python train.py --extras=["capped logits"] --lr_head=0.00687 --warmup_steps=129 --max_seq_len=1024
Below are experts of layer 15 (counted from 0) of a mixture-of-experts language model. Rows are named router (the router's row for the expert), gate (a neuron's input weights, with its number), up (a neuron's input weights, with its number), down (a neuron's output weights, with its number) and show model dimensions 288-319. Each number is 128 + 32 x the weight over its row's rms, rounded and kept within 0 to 255. Numbers have three digits each.
After each expert's rows: "comes before" lists some tokens at least twice as common just after its tokens as in all text. This comes from a sample of Wikipedia text that the model never trained on. Tokens count by the router's weight.

# expert 7
router:088119097153127180195160121144060156113147216119094111123094096094132121126102123115121105121152
gate0:184139088205142206134194143098125134107118191132134059172142105176167153136045140144125109125137
up0:149165136084156148153171124103118121162151117191106101130102131089101083159139107112082127145087
down0:108152144111146142095166134166148106113150136118109069107141162201135151104166116184109129101181
gate1:086116109170065143116120124075115196152116177158121103045185160138157091112174125140102117141127
up1:134116186150074098147133159124116115141091102095146115126138096198117134121103134137116115158061
down1:134075214101156154123072062127097143125164101161162089106121117143133088129205141201139095077168
comes before: "|", "-", "|---|---|---|---|\n", "|---|---|---|\n", "son", "man"

# expert 10
router:131172100130153127161064154148117082140150144158118108164102138201169220112123159175123125098217
gate0:190153109206075149150136137105163148163215096142152145064160137149136138125153202085132103206102
up0:141134142064095110099114149093154112123094101151095119065099134131162153116145213110130119182137
down0:148132107121113136068129101144126107159077099155111111124193104127134095132131173122120112107173
gate1:113142068120157150132112150122140091103097107100108160117099116115143100177129134137101090146156
up1:103104112120140103109145164129104106097091034174147165158109058144168153118079093141135087182117
down1:122151111130115114053080155133143190100158185128146116110148100117170059162131125114134140152061
comes before: "0", "9", "5", "4", "3", "2"

# expert 40
router:110144135157165124099064123106105173078112135089130146135082096090127115211154142122161148064143
gate0:126067105110111164106121112144086148096191155128151141051135071172080161121129154162163138104192
up0:134155122204123178130149161100106120166114126136158139121073109136146100111109167128106163141122
down0:099155169173090105128170113135122142225115159163143132141139132134173123109087071096121148124138
gate1:125118038128173131108104169165130085133144131151125153122184113118130196088105162171126107159102
up1:131115112185167180117154125158158113150160152141143199128142135092152143078112166147117162083058
down1:083147156074135130116131160158104174120110165166155173181125108114181153172111134166125124122098
comes before: ",", ".", ".\n\n", " to", " as", " of"

# expert 2
router:157095175104139119091155060115116135114100134125132162075110085156113169140138175129080071184136
gate0:171148122087127181100096170129134162121127059162134073125160083103130072113111125159181134140141
up0:113170131179144123101100116162106117083165190146102146128143108123096092144093090196172150141133
down0:085170114131127124127123126145101111109102189143108116146143090159165172106143146131165091156101
gate1:103155095193100151184209153157071107163123058118133078174143135118106136097142117168092133125148
up1:147082127179121102095092146143193111108145084092187169095186132176171131106125081120078121156129
down1:140145147133097141118140117133120054156089119228125137107125118101150156102106143146074143144110
comes before: " of", ",", " and", " in", "\n", " for"

# expert 34
router:087128142160123144104099095129122054134098172138115113172165095146144193145107114148085102127212
gate0:155159128164163114128111084099147123093132130098125077130109132048124069062139144129107069134105
up0:072137099144106108154142178081121105099097127157148065184118133176134187129069127152093108128126
down0:120094170093129117093109139179190085107152163110111166179132133080114088168090211163130126072139
gate1:162114111106133122096154169127156136145143150097176186131124162098189121125151152136100107143116
up1:127093142128186131122142081155123095100216104124145130113114138096112159137109116132116162174094
down1:152146063098157156125149188122162113144172080159169121133125079097143108148119097166161131126123
comes before: "201", "200", "202", "199", "198", "197"

# expert 17
router:146172119096179133086127163139097101188129062076067147176104140099085113181103098162146123122189
gate0:105089207153117128106138130100100134110152114178123115076121117193165079170110129114101124112116
up0:075086096120133089136155141100175145119130135078080147118085149078098078130107209113125113141079
down0:117181205141163164193124127087127081160085179140130127136126072157080075111056127112130066094125
gate1:105062064142170147192114127062097101129116129128129168140157165182173071155113079149058120104112
up1:142189135163106110113093081183108069151146040160118094136122136108133173058104147101149131161138
down1:154138150170123152076156138116112080115131095076075142151128153122114131076130131091145101137169
comes before: " ", " the", "–", "6", "4", "5"

# expert 29
router:098093110148133134172231143132162173138075140105107151135177161032100110141098114137128117148158
gate0:219127079109125145160138134117176103185103111121097186121103145128191088137155144106176146140160
up0:088154044077147168114051181111097110161117137159130112145142094086174102127161158165133130120214
down0:098085144089126104177135156150141083127091120094144178160182151190147183155130174082132133102164
gate1:143140123170082148146146081132162133171148083169214096088101115180138109051194134088079114083097
up1:115115119100097123117140084150147131138096114085159147099138171089102151143127143109081167156069
down1:134123119146139073150128139162103175121132113196062129173153175094086205113136093160121137126116
comes before: "1", "0", "2", "3", "4", "6"

# expert 35
router:100181150120116106132163104098188115088199180110156132123065094188164148143086133096201104163134
gate0:085103130141130115076156135113146087107175146214152122117167125058129176106149104168129164126174
up0:088102140119187153095123165125133141122118129094109059185153113080127100148147141134149202150077
down0:109143110152125157110164151155169070148124138149142133118104173116075065102118131097156126089147
gate1:191145115136051170204134153162138115159095060074111176116152160118115176144122143126122145130097
up1:124131181109115155148132120117125140135059171060113106133054178172092135137177164123208096150126
down1:141092114151107127156123131106107140131119196206093150136156123176136133103067144141106120128165
comes before: " the", " a", " his", " her", " its", " this"

# expert 8
router:136144126138150113195190112142154091181098192094107171117091181079080131105109146140103140151135
gate0:137128162118174124040089141140129132176175172160115133115173096124152167154174148110133148149110
up0:123145135159136136136151059060107144179099120125083137205082095147144096123079122088167177181143
down0:114130101183131099112139160188087117120104125162127101097110139116122136122098122116102171134114
gate1:105115154129156136158114113140132101133128109155148157137134108129130072141084204095084067094147
up1:094195145098070136111162143146057098131110110192140139111091093162192129145160149165112134121140
down1:093112149088153101174141136185147157137098112145118150143126091131131117120151134123097117108072
comes before: " ", " to", " in", " by", " States", " on"

# expert 16
router:088111164110121106099098082105097165161114145191096142112108078149184148113081128124161115137116
gate0:103126157133140156148158095125077157129114074177132109131100173145139134145152066150089132135151
up0:163070198156036144089129183147086153096148147132093146116163086129152104106111150166172107181131
down0:088109094171149170138168189086145149128211093144064120070178038140171120107145101139083118147087
gate1:152093143097164060111017130106142130110150109187132095120138120206168084104082115108126131113125
up1:097128194104078097133141114099106135143070117074132085097171127103143109087103100133106108082177
down1:127088077190152115147100112130113131176124089154151138086064140150103109125130133181110122097140
comes before: "-", "|", "==", "The", "===", "In"

# expert 31
router:077136150174148175130177173135091117101122165170127134090149074109164132135139098110096142149094
gate0:116101150100107150138143165107130146111089157113135136135123081114063156127183183118085155233114
up0:113104066173113157172108106112118110159048141101121105132086155203097141145147089147184173167168
down0:074095123154122167100131122133109131154170098111048097106166132086113090153094142175106073157138
gate1:135135167131130089106108180145096129110084123151167138178100133083103184093143101116085193108160
up1:142104116213053103137059168158150145153136169153139151116081180140146137131124101120216133130142
down1:162132127130084115116090098127121203192119065121119124139118092148169129138071126099164070097128
comes before: " |", ",", " (", "\n", ";", " –"

# expert 41
router:132152098115122136145212108076099165183138122160160182179118164072178103165164085143110121165151
gate6:165134158162152109139109135173156136152102133098202072088160107131148102166111120128187084154130
up6:119145128098074114170163133103124103139165136144126082072134076149035168123139187103176092141140
down6:110120121133075215108139133095185168095140104180108172096145162147124164095169120155139167088155
gate7:079134104155070063085141075124106113102054116078157105139112156130146152135113189114120115133108
up7:165164156143155179178121119126121118122104165141140114114057115159142137115144137131117185092120
down7:123143069058139165212136074103172110148130090139137119128153149195122183116095120098152122091089
comes before: " ", " —", " —;", " –;", " +", " The"

# expert 4
router:164112155167131084109159108075100090101146166090089067120141171142101118105161124140111146120117
gate6:180147089054158122087109149130126074050120138187186093133148120178095114095067155199171165075207
up6:103131181131088107143180154170086132108103097132121088175151163104056155115108147108176141130099
down6:106149118119094172101082054103134118113201123149087129125157118068157109135102092107148130115102
gate7:114176170144090109167123124116083128190160133084119125105101120098116123151072147193084161059159
up7:100138135164178113096191186141093116178097144157144144100121142130093117125115100147115141165173
down7:156184153167170114064089160120090142087154099106173135067084129180193156178145121149146189121140
comes before: ".", " ", ":", "%", "′", "°"

# expert 22
router:132137131123164112111100124132154089142123137112095090096212134073114079188157175113145130130112
gate0:100116124143106126129186160090128097163132154137139121141114139114128127146132119142179163090138
up0:104104138162134118137115146116115113113092066146077019078144152114051077114089159053130126104111
down0:145114179163146097115148174086165136112140114130154089132192181137149132125155133156142114101126
gate1:096191103077084108174139120135185107116116140144110175120101110150162153130103148130111064167131
up1:153160089077090117069148131073121154098138130123139123120126138108117120182162130127146154122089
down1:168122163081194159151144148118100152142142097147133103125120141128144085118057122097101120116122
comes before: " the", " a", " his", " this", " an", " its"

# expert 9
router:135086147100142162109077121136137135134144155126186137149159138116169132174107149155102158143141
gate0:108126149129140160184134163109195122189162101106163119157111132109132168181140156044104049136128
up0:074123140127152153099142107081135138136180140167104167160125144092127113174121137064147135131141
down0:130147150102132110100126205097085040092140084183182142098123106154110083139177155120158131179194
gate1:135060097148122122129162109064090072067179099122132131140138135098072142174087135089089136192115
up1:162109101137105159201167157131137129126177154122173117109148163125154126196093143084083150170127
down1:112076116153123154129222098121126073116154107169117129152101205151108168168148146177136127158103
comes before: " and", " which", " the", " but", " a", "000"

# expert 30
router:102145131095088110112143168082131139091121147067164120091137124159121116176111089146141118094086
gate0:155177130182161171150174105160088088183141124134125146158055103137129145135135126120127082103150
up0:150128183170206142138176084149117082036153102132124079181122142118083108096091115094121197101184
down0:085076115138084143116116099088137096105146164100201152114181135106192127126137119143154069173126
gate1:127172117165145084131153114150107113140122120151144153144116085169128185157092200255141065094092
up1:140153114161132084115104127139109130191135094109114124142073138102164128101133103119111141132184
down1:155124120116130092135115178144093159138147140189159111199179189084140104131134110180084102140122
comes before: " The", " He", " In", "==", " It", "The"

# expert 6
router:155163129099153123113118158138161122148140109123113094106112123093079095115113149121142100159141
gate6:136121104091117099128149089136119153164130068088160114157136073119155094116100152161103148123115
up6:143149205164041139155148102146091132038160107134128168124111142132144117159107070116086115100080
down6:181024126136119146136138177096112171139119162034176136106114137149081114137118103110130171121160
gate7:137223129098148119114138127171104118116124158101153105104112136146108088149103133164168138110147
up7:076156160125080118097146143139136134142117135103175108136135099108127137176085153157102096125174
down7:119175085159138082064149124164151132138138183068150137076121209123102135055140054053154101147107
comes before: " |", ":", "–", ";", " |\n", "|"

# expert 1
router:170109129077140081143113109175125182127154115137135093124186065076075112127088095114121181093150
gate0:092172076164138117184141075094092118128160093143140162180107135171123117180150140134099117166121
up0:144186114180120137109162160121127092120090093143114156191129086168157186154146133145094086112144
down0:123150124067159095076215144121158105081114075136160093122126118116106113162159172114146177095166
gate1:164151077106180169066050159151151106069103178140163059117073116119138127145120157124136163121098
up1:088054125174129171166109107108071132149094126159164101131151136079082121060146139169058172141191
down1:056100192139148119143147106169107135083138149083121158140090154214138192161185127131145163132159
comes before: " a", " an", " the", " been", " not", " also"

# expert 28
router:122107132129141062130121159110110099086101138142179127142191163120123086114088097136143158107095
gate6:128057170124166049092124162174146181072144062088110183159148158149135104145099124121113187154131
up6:109137142067102112192119104094113101164120177085092124135143101139099164151157175115141096093170
down6:066113159122171150129155084129094132132160132099116145147143136147111089142129129149060101185103
gate7:088139107163170192152114141142150156121141120150147144198074122138144156171159166205113171108210
up7:126122121087144139101175140120120082088125130158160092160163127123070091090099091130133153095139
down7:120137139136082158107165113123091069134160138128150154156122124107151178165164154157161110110149
comes before: " |", "%", ".", ",", "–", "th"

# expert 26
router:111229110171060110133107155135138059107108113136103118076097137185152224144114111151100091133103
gate0:094066124091148136173125108095090133111111101119096106115174095132148166114132051132074141127024
up0:138130048133113146121106111146157153094115194114143090107156117106150133162079139149084148103119
down0:117145115113184161127150139119157127165126163111127121141109185125105148059145120155106128160173
gate1:137186082104115093119183129140160111190156148130130103162139088140120149127110181141153128122093
up1:113195123150143201141180129077122129162079119072067106115124136133109098135214159152155151125060
down1:105158143175095094136131112101160147139107127118114133152125147158189131174102100099124212147176
comes before: " |", "\n", " (", ",", ".\n\n", "."

# expert 14
router:087136119120137135115051105171103152214138084100093137147141192120177186068120122148145111173118
gate6:147158111213159105156151073150101091117177171135153131148154133102134194132115112139097121154175
up6:139123138179090131145091109171154138184126104170158121180162145118191157073099139100081109150134
down6:130127120181107141177092115146144184146140151133088125153117176154138141162130148181105126112159
gate7:121139086139101091123156181108147098086123102118103110120124166123130167105075136162105121122097
up7:097065080168107187126129099132186167153113119115095108143064047159182048093128191110139182172080
down7:115162168117051097144098178093152102100093149126125078103170142066066160091135118117076075118134
comes before: " was", " is", " had", " were", " has", "'s"

# expert 19
router:142128137193176143081098114170180132121123135096075115180141114144110129079115135113143159098110
gate0:105142142116084130192147099125126150089154062104195138136132082117131188125102082149152175093115
up0:107066115175123116130119101136127108154204135135139142084106073167144092158102086109153139140098
down0:143091212103074163131103124077205162099175117090145137180106099162114149111103092139131140163157
gate1:151143153202115111094124126104109128089138137123134155208143081170112199148198118111132137147068
up1:125080088174125198097134155105088122138170115205084135099149084117101115146084082117152056143157
down1:118174131147112107137114119098091139172191136112073103148089098100178152145134146117099130083096
comes before: ",", " (", "\n", "i", "en", "a"